Experts of a small language model: 12 experts in each of 6 layers.
Below are experts of layer 4 (counted from 0) of a mixture-of-experts language model. Rows are named router (the router's row for the expert), up (a neuron's input weights, with its number), down (a neuron's output weights, with its number) and show model dimensions 0-95. Each number is 500 + 50 x the weight over its row's rms, rounded and kept within 0 to 999. Numbers have three digits each.
Before each expert's rows: "comes before" lists some tokens at least twice as common just after its tokens as in all text. This comes from a sample of Wikipedia text that the model never trained on. Tokens count by the router's weight.

# expert 11
comes before: " ", "\n", "|", "-", "==", "The"
router:546516540417487491518585440459459505507492497398573471448490608536531465541635440509555499471484447478439498463514462542478502545541597565588499563504526516485504527480490516452567532447499461444519536385476597481551510437519485489454580498532532524437513554514339455505458576530522431513
up32:507527529513580495590448484501552430453519462427496472482503491543483566514529516563439524532500519503462510422462442541552525568549617535467450536476525500586575460465426480462537585483450509543519472545472664610492455536467489521499482567503476471524409506549490485434451436612610499456
down32:510521632519577433461494520518549493490580561581458460472516560489503474466543530389551477547488558597431537587441510493428437514532522541475504400503520425468496571501525420449448531562528475535531545458512460518471467463544501418446515487425506471533493576408374466432499532438506463546
up33:470560590536516485631492561561463371422512548501463466429537518483489521546532461544534508505535426420469558449551501466510486506653542470537496564532502473548547438488538524530616603440534476501444494445553514521574523602483453449528540434509443552565514458517470469470552490535532493496
down33:560505591452485469566487406468469527496495530509533559490493554461505460506418459487553444497548492547443518394377506583418565538480584508439517545485530543398503513380540568452573530505496487498445508470508465442468540652474506524479515473455470529561596516521473447511502540445535551426
up34:574556517444416532491517518470486524435460452403440490531512462437518462487567399446554568450468467488472521409560431551552436485472527494561502508486428508547477491421446515485462487430456563638477459443532611449526513412520478504488437480406567546502516476578463469550413489517572501519
down34:417431572555453461574495485523492487566514477601578578513535544560459466547453525556555528476497543540430503505412521536482524487471483596407584501394561469496533530453581509571553465507557484446434543501515470541577560472545553552549559444532473472460460483472546512460406527520437387500
up35:570424477575504502469583524517534500430456400505481464392555563464520403491503480533481516559410446548581582453453518453506509553556460541537491474539480489609588482483534537553582483523524535514476573446529478631578524485473471554452483556487550468436495461582462445534451533484531447443
down35:519590456435485500456424475585470539528522593550455547490557528522520556551504436479445497425554517497499544425459493477588505460588515524564592443478451466506555502534528482532391583477511515485583534560474429461459587527583505496440569543431493517569411562466441549447468427543543459487
up36:501449353476451531512589522458582494466539537395540493426460437513516486512472359493591515481447518463511440454513555510524518482535484546548471547545406511455512548457458492607533468545512421555467469470582525483465472544522497484526431441464444497597513531504511444392460566468439532552
down36:417559458516585396492413478542464417510471569510464557515507452553524554500491536463474518571508589458541524559498430501525482486476472500487475523443506434537588440549526560441456462480472406440572507473450438505570446481543532502507441490527457491473480393573461508616471461617557504401
up37:641435525427538506538487484521493454564528546426500466469505480496520591436523403551494457585427443532555413501481535555511543490565590576543581498457518461565435428472495395474517523493435523478531454409444502463520543498470474448446436499588435532474485517553443470495501534595550457516
down37:474549474498534443496403481520428544533480587528474500513570531437510609451443495459468494451546470530425573498486487435633430531470446542530509406495396514536466508536490514468560387456500485525466535555567375492437505408541408468502529522504460449445476438531508444506480518435431528500
up38:533547520399592530510481561476420554464476529488483521524430513506514455382410520515524518470421475478421411453540562568457513436558497512568441564446440450610513450538495513522484484510426415559514462365449529519488503455478468536578467473547532572497464591464536499491470492553524493416
down38:534543454473524504442528608521489442494400492497458525595450491463574499443542588505449485477539516532479494479420425513468531425506433388435472498538454537460588499465530564474440448495509521552457447440496558512523435428550436405465424558416583491515585527509431545538476534471510577441
up39:566536484363485388563506497450442495481538511515491508435553465496438460522537526549525541502475437430452563565489577613475496452536558556440477502470522467585448473394538530488447511544500539465403456468508457570470590459514589446471494489470490439432589426414507533511461457504544458479
down39:428514461563460509497523511512509506545487520504562463476454523460586514515439481401531543510534556545489448425549396417637440509472437518502560510480501458450522545512504478522566552531464527538582429503564484560613497527572468558509517436470515628555401522524462403487451530493496529598
up40:584542542551529440496449473480530456567491485541467523484419537547583428484449577583550484513513487454464473498465437503465425516526494594624486486485492514486406578576528487508563443539450557519470491467505528442529423509475409554414488453555549520535602533522455522552445575585596539539
down40:457623447558449465487510512538582565490505390501482493548445532513598466460426487497510449546496516509513479581497475457541422467522535464465463578461477511467436383449468513457427473425562520508523536588507496425568474464476415469449424455531430530493498511471535558481495354428496563527
up41:602553373517477548478551527407514434580426495483557524552495517522530585514532534408485518540413582492471434459529465470578557479536471512460571435505601572447449535444464461546510509483526469474525533429456480487556493489439476553480474517492601486537525544473419477574507515540541539374
down41:459553420563465429554422505481429442507451606516488434428521530472519492398495459421475506513506477583439490567545467480438464530453538566523584518531414478495495496508495561460465495476538541467533511500490432418497397541479474527529526494448478506600522520438515528481561499503306482569
up42:469476489511574554576560433583508408543555466479555435538448500536536523531614510459527486482488480443480445614513514464479555523518518464557463551419522494491503511506446511564571613516534495441439568506492450510526514557529547425537571489450437538398594487448442474483489599588582493533
down42:482433433467479464560533484515434464470489437482394519513443595497568479544601555458482426559526453533429558600548460547475519420508458468547484574443549425426493540476493526519526585516488559489475549553543540405512599502479515483501531511476521441368511479460588465563436463450533513533
up43:535604554392556477551471409496502475534537508475555442472437537461506446486518514514531557524434533434444477500438547452492463517489549588559418575425585584602478518475431533577487529506416525595501533421516543452523501503454460491496398434473547465409531445527470488538455516550550533539
down43:420477533477510449475396526480514559575596565475412575480573539505530529479485498524533508566565417550468531580503447535537557567445483520454551451511510588415558530559573561455414476438574492537471514435450469460436465490503512473551454593448461513589527489473467432505468478434555516419
up44:531432396548547565545574499542456420497548492526549489479439506495520461442461543555528585531450530472522493521471561488472535532484405592527425446547507556573444555514574613442523476504497497413569541405514510584450507455472470488450548450512554501442551606508461437485422491544446552556
down44:501566419503475453549494486536483485473411483432505400429546531468427575551560478503519490533564477455529513480583453469500415536480581471482491464523522461459489526562509590527489532513412443540502429508446505473598551526499473583465448592611484600513566433595585418533510493543528461498
up45:575433532419496416477507532516507473513468435496475444643527526542535512497533498457484565449492491521476525517584532519578530494498562543486464546481464600555439547592505547469409484590582496482472452451475489522427503497519574651453464429527566522522420496407523462540551587522497503528
down45:451547523448436502513502539535525486499459420463512501436578591467467433424505489431451556515476419539415470458489532501473433500573528600463614552517534506448483541547511550497522521498481425405381476389559447481470467560566509486480485527447508501592558554552565528450385507504490546506
up46:606535536483499554532545461561520598532410533548374537542429585560418387512526546432543613462513533460482545494524466539482429433492483555477481594432471518548442546462525445452516537520493541537562493531533557446414524526487448563524461492503473519505521470471542543545512596493432441522
down46:520568507464525427538547380480452577573511476418452514423579487529441538443523560494410473553491466507427565521559481498582504439513527487419491497506507502397526432470452541502467502533391504489509462470479461514511489490583554536570501534420399410544567567501438517437514573484492409486
up47:527569488370464537427558483569464520489505443468495488497416495468512528526469606444559505470478446491555414491577512397399553420468470519415435525516538532512422524484540565541432566415501543487552498428421564548398434489518533523505485476500508463422495462459524463507541520556494467411
down47:479483444589596516482515547501444465477565556575495549546501525437432486533465544449541538589451445439455520526514490550461487466563522437582539474556482444470506440606435469431467555429391491487401404422536494482492511465524450498440603475532491475483447435502568551441545461550527494433
up48:548491558418547460514577559494487529544414480550428526553495584484443484510524504531529628478544567466543552549447553511461539434457511579437494595437468453605495541522561469499514482541442505538477449410444533422418535449563551559465521418460511520448400501430554491473516559452498464495
down48:563523526527504412510528464466491572469577464480471544422621520585570478551513444520568611578481528578443461406468485517549458541499498522476459463566501507446405495463552550485530510474499489445484513432487421567573478547536554515497486603580506443595517561546450532491468562517573445538
up49:430481571522540609570505508482482540460495467524499487471472497457502534467582501476611579470505515423466456467459418499435513469620454545536562514522374457569583496558507560566485585517552509394489514533478508575502451519538520445428442503531488568493480432491477470420407520434573501505
down49:605467419484441431566457483460495528546532512562514479438574448519581534596538465491600454535580505551492521488542586475545531515443449504527561549406498418411480565522514510506453479582545502536571604428544604470438547482520557487544507537436505490459516512459525537561536487576489435522
up50:528486527431602559480446523456459497568530507520601522398435533475536510447429448479466513443557491502481400515484447567562493554504548577504562437531582473432493476532490416535427569535503477451494491426524484551494520519479522478534452533574505565562524512498386530607512552489413509379
down50:419510525470499508471445440550552469497493453554345454497591505453504551580514531534492530517541483510544497436538457444444424460535485424480493513464357447523471472483503488436550513383503496565481473522499521462497493451531461450567446443423548531517446495442589446424544425396573464508
up51:520368502539452599513602478490456531586477502510475457526431520513436510452485437469445510514387518494478547424592494403496492404551526494517446461497498502542521509425428550434578483459466543530537530394550543481452538559470476533608428485563451525519526453422437559530547497523465511496
down51:361584529392463493600447513516485417465550456483542542420512467538551539611579523549457518482559525504422442485420465541501532480553460543434496530520492394529573575435473450483531494486507443482480456492476451545448487507493547427480432416417540544466489512518577407498483530486462479477
up52:484541436537635513511457353488467462558491508548448549474511476497460451460523508440541457519445515463497512414435533414502524538563568566572514436527524505392519470485514516548523438495548575455527543492494498571587468480407447425527497442574541364483522507526457574488522537505509568463
down52:422440495426412500541499519538411574466473485419482458518464407477556523499523510482512453497478499482575459593527447450573521476495415477586507490447436441542531543407495407480576510485539544423542595506469527528516480543378428530517507483476601603564502512500451516586507550503451479526
up53:486578510503540512399524510492525497537486563498531498516433471399502500530508492495590631470563529476398406548534511452480551506467491468498487448431543626495517540422520438523624537547473528495539437549385517400472488475463551526513485463529481473544454524563556521618459442546530530506
down53:550588491566412467502532500435472449474544475550544469511474531510500600553446527527582480573470491481579536514519485587479508504581453440499549409490529486483532502553473522555423552528556590525566486466509508597461589584511541554507483505459583515479398520387596516575522456537501523585
up54:485516419474607469500504533511478439496492522513561480438409553385493463477506514521479427504454475479510545516564502528483474471473481561482474424524595510464483496458597530494482453450551428458550465439455521527506370566452411459437399438411501517456524519532523505544510408488556369423
down54:500489499363543451499558458500457481432503525489422532538534479481522564502492454571523563541546547586560590536494459518498503544458505504546510525479446489585522580535423477490468473484498534539463615474541499525577542499544580603535568472543580559497478523436490581513478554640530383513
up55:555451541538446466553512486438544548462530482460468542490485569476542542474430529455472487441556412443474554498609387504464482506421549497581490490445497587455461430469455465472520544517457532470363535450527512525534510549571444545424494520567498533578526531603412460497466459579482552411
down55:508490603536442485472474509435619519548488442478508554455513472466461490432543498433466487517588486548499483377527471449467520560509542487443562493436508481545401540480581553503541558508507464506497542533446585556403532480370522444530473504402537556463480566447586528427492572482441445517
up56:547509495403516555460602584399505532501490514515476510487599517452476573483557568536575545464413476471556515482488498586451476586517532508449485462438530486594528579489471445507548523488519573528460552451585433447560533552582445515498562477498508568608474549466451468561422542496479417479
down56:457499495582453434479503498563478599485471494557484561545508586564519479638430438515494497632565542489451501407585532428481469444479465543492510521580537431477479498466557506516478483468477550505542406462402534567531514501448517443468514555521500433479490427516512482379530542593463517539
up57:603541552457521545602456472499463466531513561483485455540471533538486488479531574560499468520495431503520538429424513441555516528593606558512508534452573519545433481602448492498491573490424507463568520390585436393479486465528452484457498415489553542497498549451418485420541502595547494494
down57:469548404452431447521590542460435507473534522530480576488513561412490540568405455439476478526593556599461585557455494440526520454499501524493473486508446486378508380501538476508533504523588469480525481523477378463440480524531510575454516553549528519438498481585535457601509552508542492526
up58:510506517439535478478418508638432495525487613577508496506538564535472433559446382527477519545524584458439532562463432431554546557513490508478584504442501493560547532582418461522503450522551515502492549398498455479500512471551443477468522551437533511504584493529570434517515579539585523421
down58:404517432449457458521424436402500463493519486493523457494472451478571536419418527469579495471403418533543536478530455644566476483482501518479475512491522516473475510487519580521502494435550489585464424585510456439526558492527555564554550447440512567457514496472536615506568421441414471496
up59:502501562447464459548517539528529393439478492550479522538522500502475501468552553578527518487438555513487536481458506508580550475586506543475527544528440456429546573510545480498521482536365507532601527591417526430495492509467507552482519436566371424457428556445452403438483573474410471550
down59:439399564418426450484478416443499590528404483462491516454560481507544539432572471470578472506489555590427479492498491463519485448455503436525570493477570566535516470456577476490360534494547472500462529493531401470458430487590483509565508517471463523480473444522564470625448522441503501466
up60:574458511559539438523486450517496455515533542566489529494482489454564378604544463464550455553459516506536510511483502439543516479523540553428503521499487503540485446594459453501431416602490491609445534462444481551489617464509493443463510436478529533429410457388451469559426589450558533501
down60:422497434485440549396507437505535524565475527505500543562543490488521491484525613418472483526568416507450513484593511452484498466591461574518542489548443394529599514487477537527464524508538488345481494496570450496491607463574482459492557448381559468479519428469486519539497431511523526490
up61:532512491570440449506548570432488498594416581436387508475500529536504509533470449511483551609594474507553491488522463447486395609603547565476521551484523576450473507477481451541501559500502498441517512533448462455508505523542486445478525544454473500560554581448455496593459408547493596563
down61:465467441494492472470400412441385470567448569456493429518485538536451456393570452458564523511486485468435522551574538518557474563401624492499493453497473528489465420458490574511468509423500506437565462453482487526534429581523520479495432542419499545553543560510495522433517503551428474575
up62:570543527436551538525591597521547512545527524551529513495550485477606457529512444517514521560511492560513519462501462394543556553512534621539510574481575547454565385503478533549546494537482553570482472449494482557453621527511537454511484539542449571505405528473477538519445512474374424523
down62:514455402411443501478493449502503474505562499454477451532472511499489491353570548438539585490493587422524478530506583555464526512523502452483508460449454534496515501503513530440411558403474550452506492522475530559577570503533490546381434439399493442480523441554495542508547373496572536461
up63:515510461488495568493507432516543451499578492560510446512409568441430492431515541505500524437475512488447500408490494525532525525532531641554443518519464497538429468491457421511582466529471463574553552417552612455605468545429535553544461494538468574429569517451519511601465550550501586492
down63:418551503517507526527481499494458538545527600471489530441544469480610522429540446468550492496501516593457543527428506496474492466526481446451440407562520517486489484484578492530458495559587529624555421513452420484375481555610547494469479470382504378530476537507501453449486485428501535513
up64:578537464433469532458519517582498531448518446481506539451505503498463562582562477530492530466501454532483441442619509447515583555458457553585523563436392474507537497398439472457461522521595448497616404508488524540397464468523449550511457483543372493532497472456494468454539499565542485542
down64:473483429582525414454597525536509585411511531516475509546532546493479490437477517501500530543496461575445494438569385541476474428491494465526505551536554426473549470550481525555482535541540481540358496445521476494470393506556557451467494557611488482500465544515350531442532552559465468527
up65:580513464511539473490525527527457517506516543463431537610494576566527481581404437551520520433354448494566638441445469562547484530578514515560458452395486457501531463451519518497442445536523545500483498506537535528496481485450577555390474557474551502582529484425550450475490568512502476487
down65:341478487498424444511485497521484498550488490498470528454529488438503529588588436448494530591414444567413487530579412539602520496462524563558453497437564495462482506562511511460500501506481465515530448460497469466495576474530537504561534481375558576570450530584457481548454557438510441549
up66:532452502473495495462603498499500429562421508559481469462539553508487472562598459506523518544465477454530444422502362496454472515557550522436505524501574569482512513399497521556545529477423508574492526464534472524665520497511436398475531504538432517555521536464514463522450341512536513514
down66:424522432463486445488440467575463504508419568527495466407557485419489604478524480421547519488493499483435563558567430565570541607437651510532531370422439462500468434501487502511499500481457515491501526489492474534488497563509479530459475529430525607530487545464437504494494498564484582551
up67:534545527443412600474452496477507437491467466557568508532486557461485507366521547459472555502518603507499461481403423471582426497548483551593428503580477511563449419506408481524588433451505504479503495497510513414532491478476479481488479464558408502445557421475470576521414562547498470468
down67:518392441501441537450510503482438480531532515554534452487596513563508543519523548480423604521548506466495473428526545438400477475518365531581447439504423527456495433554571473479509514607582524473516471618525421565487496445485482449535528551501494443525511518468423463535419549459515553535
up68:499503579478539418563523615481472543532381495449472470488460524440470512481484482474496537465486415551463580433428438441482563409467508496398545508461510538521546595541437490429547468445505518491524472543489575650463491447552500469426423461537509456440438506486574505551480546493522503423
down68:486479420590491523513518497506451550493448498535465439439559535539502571519474438455493488497528503510543559536597552493533535585468559652540589472564471471426481507571577544461487542428484558461533503469483506506573546581466413452597502575464504503545479421456424556531495555474543395533
up69:481465571515457544532537492382453500596547429486484504418485476525436469521534508515477557447520387454545555518582435525405504553563465460523468449398477463468465447417510489531506465459516439483486482546487485466428511496536427607519485531616494497514389475512543548537425461614544499519
down69:461569563417521395392490568517585545516456437419498576511545545565467456564524512547570458459604507477421533486442510491556461498444482524459489422532510527484471560513569487485533551513416489524450533562559589447461469503469559518407472554420490509577580525524544520440512561475483423506
up70:546548499378537528518455445484504466457428471495520541488500585451459436488509450530571505561539518410538383442486481539463488538445623528579506536546466533531528529492423462466522402509406537469423464414529488493479471451533451516538485394578482487402549531475471464401464555543537530519
down70:487522418494491505542414443549484507454461556569581485472547454385542553587475510427532447469470592484517534563488476492472542496562454511549443532519569400556510473491496495488495514500465439486554502422540514521459511613513445447534442494469575440456383463444466465452563634462468577511
up71:389529524460536503500484478484466385521479547539482500514508400495454590464593509478580576458521508448493431511567536442515427550478490519585484512490481560520448512546469472532564518445390511513452424474464542498567443539456487484527571495501452460428461509554468697548546519530494468444
down71:547574571436471489448535457460535436504523476512502494467577492489451486504557558573423390601511503515548547514529535467479581526525510507520508378445495547436517479491465518526411509454467622456493439467516462489591607445543584453444425527550478552442492468438532494483438508527608561496
up72:454608503444547456543444556499468455486523470443509528497470466590450529486556500526566506570571529526327505452492557540527496526589562569526464510566498434495481448554532492524505618411545508450515358580516539528513483408538488479543535538454462500494505521499596488471510495590522524507
down72:489368630475417517448526510479540498538520439462477516461554477444481432477529625517539506503534498518401544502452549467549529514508436506516475581515552541389578622461550480479483498479474545388572534478528492503497555539519447426569458513464514470515482542510449577435579555479480522558
up73:530520437409566578517530480527512548560550585504560492428454575479486505440531499596545486536457560569422482403610544485564473492517513639497411552504438521515520471425502501478524488487502504499473501409473485520494462533373479487503512494550496548445591460484484430572397518540462519449
down73:526492504423522513476396462503540552506514520514552526487524569480555548472468389457553514530501470549511500562426555592428501392542435522530472457465537500517502511537516506549481462551560500670531506507453477494545541558505583425482536532537474471457544489435443509501493429484469584677
up74:537447449457530491485536452496504480465468494501521510482553441596501474536511380508526493458540475504514434501505419498466520509514554475433544535512423415484492459488436466536526463416423516432574457539518685555501455560584407477518560463492427559466502409450535541515576472613469456526
down74:494472534513479516490500398500496445529581498415453580474545354432550467553584435480543539525455502440432538650505476460538542501456522573454497503501525475476523530514544467401564457527542453484441589554413472476545453454504517529562513410567523496465446564567492458455494467448516454456
up75:558464497460519548499519556427480525487514498485511432456510456512522482513545410530565559507485537467535493497544562573550470544551578581506521530568471581565501593468400495613496518474445538448473542482443505481537502541470427537499495542633444518535529531425403474491412516665519560498
down75:503506497529324451508416454396576474454525388401433539476532591482461514564510573485578464500471509515517501418500524509496515564569427511537468494527528513489443470454528565499448454502482491423497487495526455438414398589524531503536545423428491529487489529417495511429545532495480550475
up76:523485434423495478474527481463562469428526523382467508534522503513521568561481383517459460415487476480458450508431417538547472469512421537460528536457455566467395481498425559533436516530504432603492416531573529517553637380488525475508557530428501516482523494512470465531469487599508453501
down76:419490568423440497472485441518502581477420455452439637455574591601521417545395475436469508460487533465465561509479539529499492510482476597512547428464515458517546613468558522493600512509561426494532521561482515498527505572471500431526531463437562540471505524536543462541499469423443544488
up77:525553438465430534544449447455550501480461523543466427450524515521542467636582504494532528532461454548561374526392583432525572435555549583460544480459531527484437453438511517537489522614468522492526545473501423458433495564488429519524491502486413546527465623446535523536452493500472499490
down77:509496457589444386482525446462495511437586454454499560474476505515512493434523535440403538499588497520445550507486518476448490537537377429578554439476560525431538536588554570445389528480470453531459497542506562513433454503462572443477440451596534515525611503549499485453544536467515532471
up78:449537506458521526431543536366459532534541488532577491531505465497511511434481487509501512530509499527456462447555444457502579513544434475475404563481502432402531495463559509570507490526514547505531651504493564496519511457494544432537562503476620515500634465560486540627432511589563523489
down78:353483524543554423518520509502530519499510481602508444510528442479531466527513429486508508515518449598498522470509450483461485577519494628589514396439535492393479518531517509512495444534496566458400518430565381391468448471498440499507557601413518504543524522499515510536447499481565518532
up79:544471581548469560500491513376477529558491450603441536494407571522477495462467406537445459450492499492382561468529530602416516514524462483566534467552440476536540501499544534509464505438504468460528538474530503524472458499426584504501560509618392604476491503512494529395456563504502494563
down79:464427469450449457544515513503580500488527525408469428558484500532517527543516579447523536494525515499561492481543520455522540459474553591437493527548409469420525446497600452549564541556344444537414525510513543540518478464579502570522467523427458453541520485540362491490535417567517424481
up80:365402461500584508510567415456522485511418503473479569496413560430494452471538568572427463437526451429503440523522539492474487472511413490503492480457440528585589542497481446540517477475480465497552521478553496444505446535533472512472566474379487518513516590534500513515403490559589502610
down80:526566538488530405508476614530478593437510489485515508458543507514453509589474427482552512540564520495450608441614400593536532544453436534558486491538467522403530542469574566521480494395534496473463514497540469505556542441522529565437477530527507487483580525465527515516535593554429405475
up81:567541484499424412498470467450494617494480510479463538561441469384543471447411523486492507608451420488542530568466468513495482520451449526515508530490506501539562451528494439515497507572508587528430466427444563490595417456517412427571578496474438526477657498495471510490481494529462451474
down81:468445453533467447571495500489499547486484560452479475504558329526580473524525480423408434474473490582384482499553463533488442436466532591507484426442561496517459558549592497432467525555503508495473506460414456541513572501516447493499506561420479462427523423503470572491440522440413512453
up82:567557489444570498491510595503488501549483485442494491467520514494505477526546488547506498514486543408462499556460527634518366485545573616495457502435589549529447518510475453487576515559497457505425472464412552502484509556465405522535568449468464499423471506412528422512484417610546524565
down82:447533454509506529477469517536478557455490575517487441471550548567447502509527493574534466501582587578536419481520535480444446421386502438451547443582416417444549378504597458436550448508476479468560476443457527534490482497503473480495544535489566488593383485490486543503465535494394551509
up83:467499450458506468553456640336433467521514455533478493514455486486510506525555506560499517440481570376398419508427526576502553484546466547482452498491566458547439508507502510516603527506529525459562401464500521503553473486523508492496562520480564515498495578472495470465548519569511428642
down83:503442547521494471453499511561524452494579476575546477425457484452516528456503466395456545582571474474433581461598451517479461501485418591539523505512602528427416562598509512564474497471580465480500428577557539546468514465586442542540506488429564585466436477486466515474521476485410516552
up84:575461459462499539477459508538427466483585506519489477498460547478469542475385434557614536436415450513450605536579551518492575534439509567459472548474459447534530533537488476528504476470523455466564445516436534551438476451503421431504553544633452537586578436482463468474451431491446467532
down84:546415488534488467444565531487521506463494474513520478541530590464542546613568512548491497457563481514548549476593406533449463532531423596461558560575430442468576513477475545481472485550467570540473575502548607558531535536431568451495441478429461485617523538503424455470544446461510464441
up85:564452509444523511549466512470466460487579524488555530497481566550473486492473552472469563479511443374544555438412516565524495487618579489627507599571432445515394485472482427523554421484479534539497555484505494486467476497415513458505541509588558498447566456487486505495540570596567459446
down85:538550566485436443519476584565498488493452399497448480451481514526477546532462519501531350515472437499509542509482560392511474506478468571424518418487504488434530555504484452479464561464502480466530420588416573486555536431480582489490461489409491427563473386538600457543504531548538566483
up86:517517554499518579539417472626488553512531547429453561526518473481498538563475426594447511502494384460442505543490453391469386487455571489534496470509380487508483541472441453548453554552423397503498557439436464502535445452447528521479428457521500515553511542492530528481414454519423480484
down86:592484486463547534550459559380569448573450513486525498420435530518454536423484495415440514455451534515556493505479516562458529446472453472527490558527550633545464462508479449486417533448538503529519466499629647447514517443437474478432526486425489553484493538469426540540529566481563510501
up87:462623498503539536594370551521490472514564422546550512468443527486510469655481495508598413499504494534378462498556471484507521476524481454594540497464519539550426501487466472482468513420546486461481461450487437466555538507453449500473552543563533544486516525563463506519551416606546570508
down87:497487525575557506444503429536483528578499590461485502525537565536507338496542495514482507509498496514531469481597407453592388497560538471521504468422589506482474418417550498520430470463537471569523402541593476518511424502548534577447524497477474541528534485557400523451496532415501496527
up88:535552571436536525510570578345522568569476465499521504463368506519515448521475528493493556484484524516512532477500401481535539591387500505473565587502564439502513483434570486563485433476438453556452451493598560457532537446536477582488441542483416492493475492519455529416525538493460515442
down88:492491555491358468442565460540525470497504516524466554618611489460478509510468402515450477506511553450458490551517489443572410384504536524497462416471448581474498500483460454458500529432486588511423552456396398584470528530523508528481467433476526516532479496524512466445443544539463405534
up89:466472427465539465523478565387493450503535548623449518522520529529473531551542442487469457587485442428524504516481568533596447511574519519472494524449538413477464460539425498443518558541497585510498385460569535458574547426502559435502489420463558508525538473538463520432440601430578496477
down89:477424575540499512449447452579481462576471441395441549514550404583599395437404523471563487407485436573524509474534473502516538539504477522496548583481462562493588556470527522525490451439598398521478592502417452544480513437486537521537480542451522423492471532526515503490492521471471497510
up90:474521445495476545461565457537490545473431490498528391544510469434529451530525489537538502514487495539522463453490506543607535558462483562571499514471447417506530373385473440516527527530475512432547543590538536492473521386539458455538588456465553445575612416543460603514523487544490517423
down90:502456522521518461491522490573444540487499455483510607549564540471594559562433437368421493529539514459451549483405499476532471498509488527464593407514552478482457542444560507551474582454442570513371503475475467517510562489481426499461527557426471512430450597438502541484428551499497440552
up91:576490481396482514541447548438554541482475470482490509387456522518519535477506487651457516550482511389603495466458492473517495495516554529453510584520438474503561430400424495484489497487487424470497464448396482512500543467495457515381492468626466533442466547504512463509408562522544472429
down91:575582535550559525434552492431519513435586522527529499516462523448492585510442490441500541583453472617447556463485478507457395499549526492574516483537516462507496459499488373472584564559640482569564558496506502495434486492537491512540470575539620455515481437499404475504500451516479504475
up92:487548448539419576517442603542439515513483420513664553515491460557540493505481488426572514523444599488458490398466462498475478527519490479586482534542524592560464493481546463550519494483492518567431471398532545417591567485481443469563524469512474485501575487536567548413537500533503558471
down92:513575403508451498441448520550411541509470555509476549463541498491477527519450507513516508563559555517488468504609484427540483529534564540486611512437476503364514398521530506466538548425463483480484419577503430524485446417501513539549451520482401592556531513520511370468470499432581484474
up93:505557535503590462584482499467475465500488540412532499508410459476448491590513495581489484434470445461473448474392473522491468576525498519479579575564583533408497568419500568497546499535550480433519498513540526546499512438577502605530499471538597581462492463543543521524521484570520496655
down93:395520457520423517526396516481564486481537498535482559461541498492449480496442439478598565496509601471478608498552423511538525515548533448503535375480517394352446471516544421495585499526521511489420597475540464439497489458516575527464507509429520494535506513519483456464552421478501468444
up94:547526431471541466419490488486574444552551442545482543549447514484490511504601436540471517496546591453451490384597517506525538505479485492491529484546472460397534518485428453491527606528547492496603449488434609434550539532474444481457574494590445391473553500501522562515587534520488494571
down94:335519481480459457600525497571407543495423590451556460417564504557584502465544593462511413535531394594481491565514455454496432504517465445558487578470511466461520526548502484479492488576476414509492481534505388515475459521543548498428443501439508501528461518544504490467435497530509465469
up95:557468524563463462533583461463526398495556527491494418465416569451546438513576491434531464508523410448523617498465543572514522533575516546451467545469521429507475513430528505550562627464434482475422602559500489584540542492527476528505514539547412512497544519505445492426464549558563461453
down95:526424566494507506485558556510533471477497517445569517486576481422581454447524529488526404462561514519449600443540510482556469480605527455503616473389464567443588515363569483513426529512538503442459558459539465431469517517560513488548548497496545457525488477471460396517531581534447475524
up96:446424500483482528547537534414430452447542471529600526478441518405469540538496476496544486426508545505521552505553440466399466522499502491496524536485448414460525443383453512607512535497487538606529450430414545390477554475585491547485523469425499485517477487550498401592530470588459488497
down96:515559529485429423491608462537512536457442451461428580480541533515508411611456561488508566570575428466405476502481402602481426479447538517529476458544507504434389488493477461478504469487392526476551486533555518533466475543508469545521587490542581440496490478508530449470432563476440492436
up97:541549542511565515478563437463460401426472565419404509547534492544511526478525493505561469451557522489448547510520569476490533527566464507551505497508435458590453568542420404525459566517642469394491553430523484534534612492552446536500496579537517515598483446486541499462530553513574503528
down97:435424447454425454476521505530502524499510534534516449511445510466572482624514568485565501576526462473556528533584490561508533466544405605485550577559479467455575529478574525437545551538563390441509471500504523471489541495506601405488455488478494458568467419446456557385517476568489483506
up98:535460477511528465500498371536535435488580532477546511498506516494492612527536476527536463526507446479449468455568500538520491464511565526558430483536548496561460449597519529507537501533502595497426579532500595388583621428432542456473455528495576440562487521485543434507625464568507544476
down98:434463451464511456528489494479485483465572470514500534560478556467566463510614501501493530518433535575596462523531492395466454517452494557441476565502520483481542488495502480425424538602475499472499472444409493575529473514472569424541607412473561556540596485541519486422506417534645536492
up99:485493472415555440447450572476445493440494456456526571443472524525509431461401491594521483546545574477536573454561474384560490530493520530473426464505588476541404515461589414469522493454497501568478397552554501591526551431456522493506529553502530528472452573414420475490490431518524495449
down99:548489497449392517526468540478489544511547444547481511537594540525567512538471487406496523562614521543398557456454472480482496450487517501575639424503468564337524438529501544498479583534425522499447623478452498575451450511516473506509538486421529512570534499469486434475526483502506482498
up100:485477487486570532486590479509517470551446551490519528483503436566568423505445467549568486429496543505537457452505442450474322543473495441508505466495567495527536428537427593494544435481528520427453505426544501527447483554548432551476569519449518582487415558465451491539591535570451587443
down100:439529547474465456458456469452533413425543467470438612498461478512481472554502497502471507635550524456438508537632493568490497449490507527479445454537463434535551635475509529576523496527505453471468446524513579434465569427405518467512480448527542502484600522395476441425452504492492501441
up101:547528543519469507455534525531437601540420538402454486471471496422500458539474462578585539473495457609483510494526516476436473565439487518465481580390589502507460461444504474524551484658492534524502507549446547371553488460414435492523474530475558573518546568503500539475512505543498515585
down101:402473509428480470490493440518502524466487486384372634492487495576467505593557486490476481455564494495426465454561492459556460429541452563525539519435491447492566582553512461471563521502513374410466589498523482517497578533471543520481536479388518499495502514491471525502561536444544483409
up102:451476516504585532508493525472453471458535464471597489463460451589518516451472548445474456426464523474531522594515450520448390574473481582531450458421421497517454530416532548534494435481508473453493541551457631531538557467475473585476559470518517402445582590417416486519538506551548511547
down102:596543470563452470479553476512453506561462564399483570490527442501482471650489507519490528536507425493471607571499423489536409390469492483447492488509497486491517592470466470487508558429451498443511516499475493548555516487512552551582461551471353462481429436417493439489480540450511437454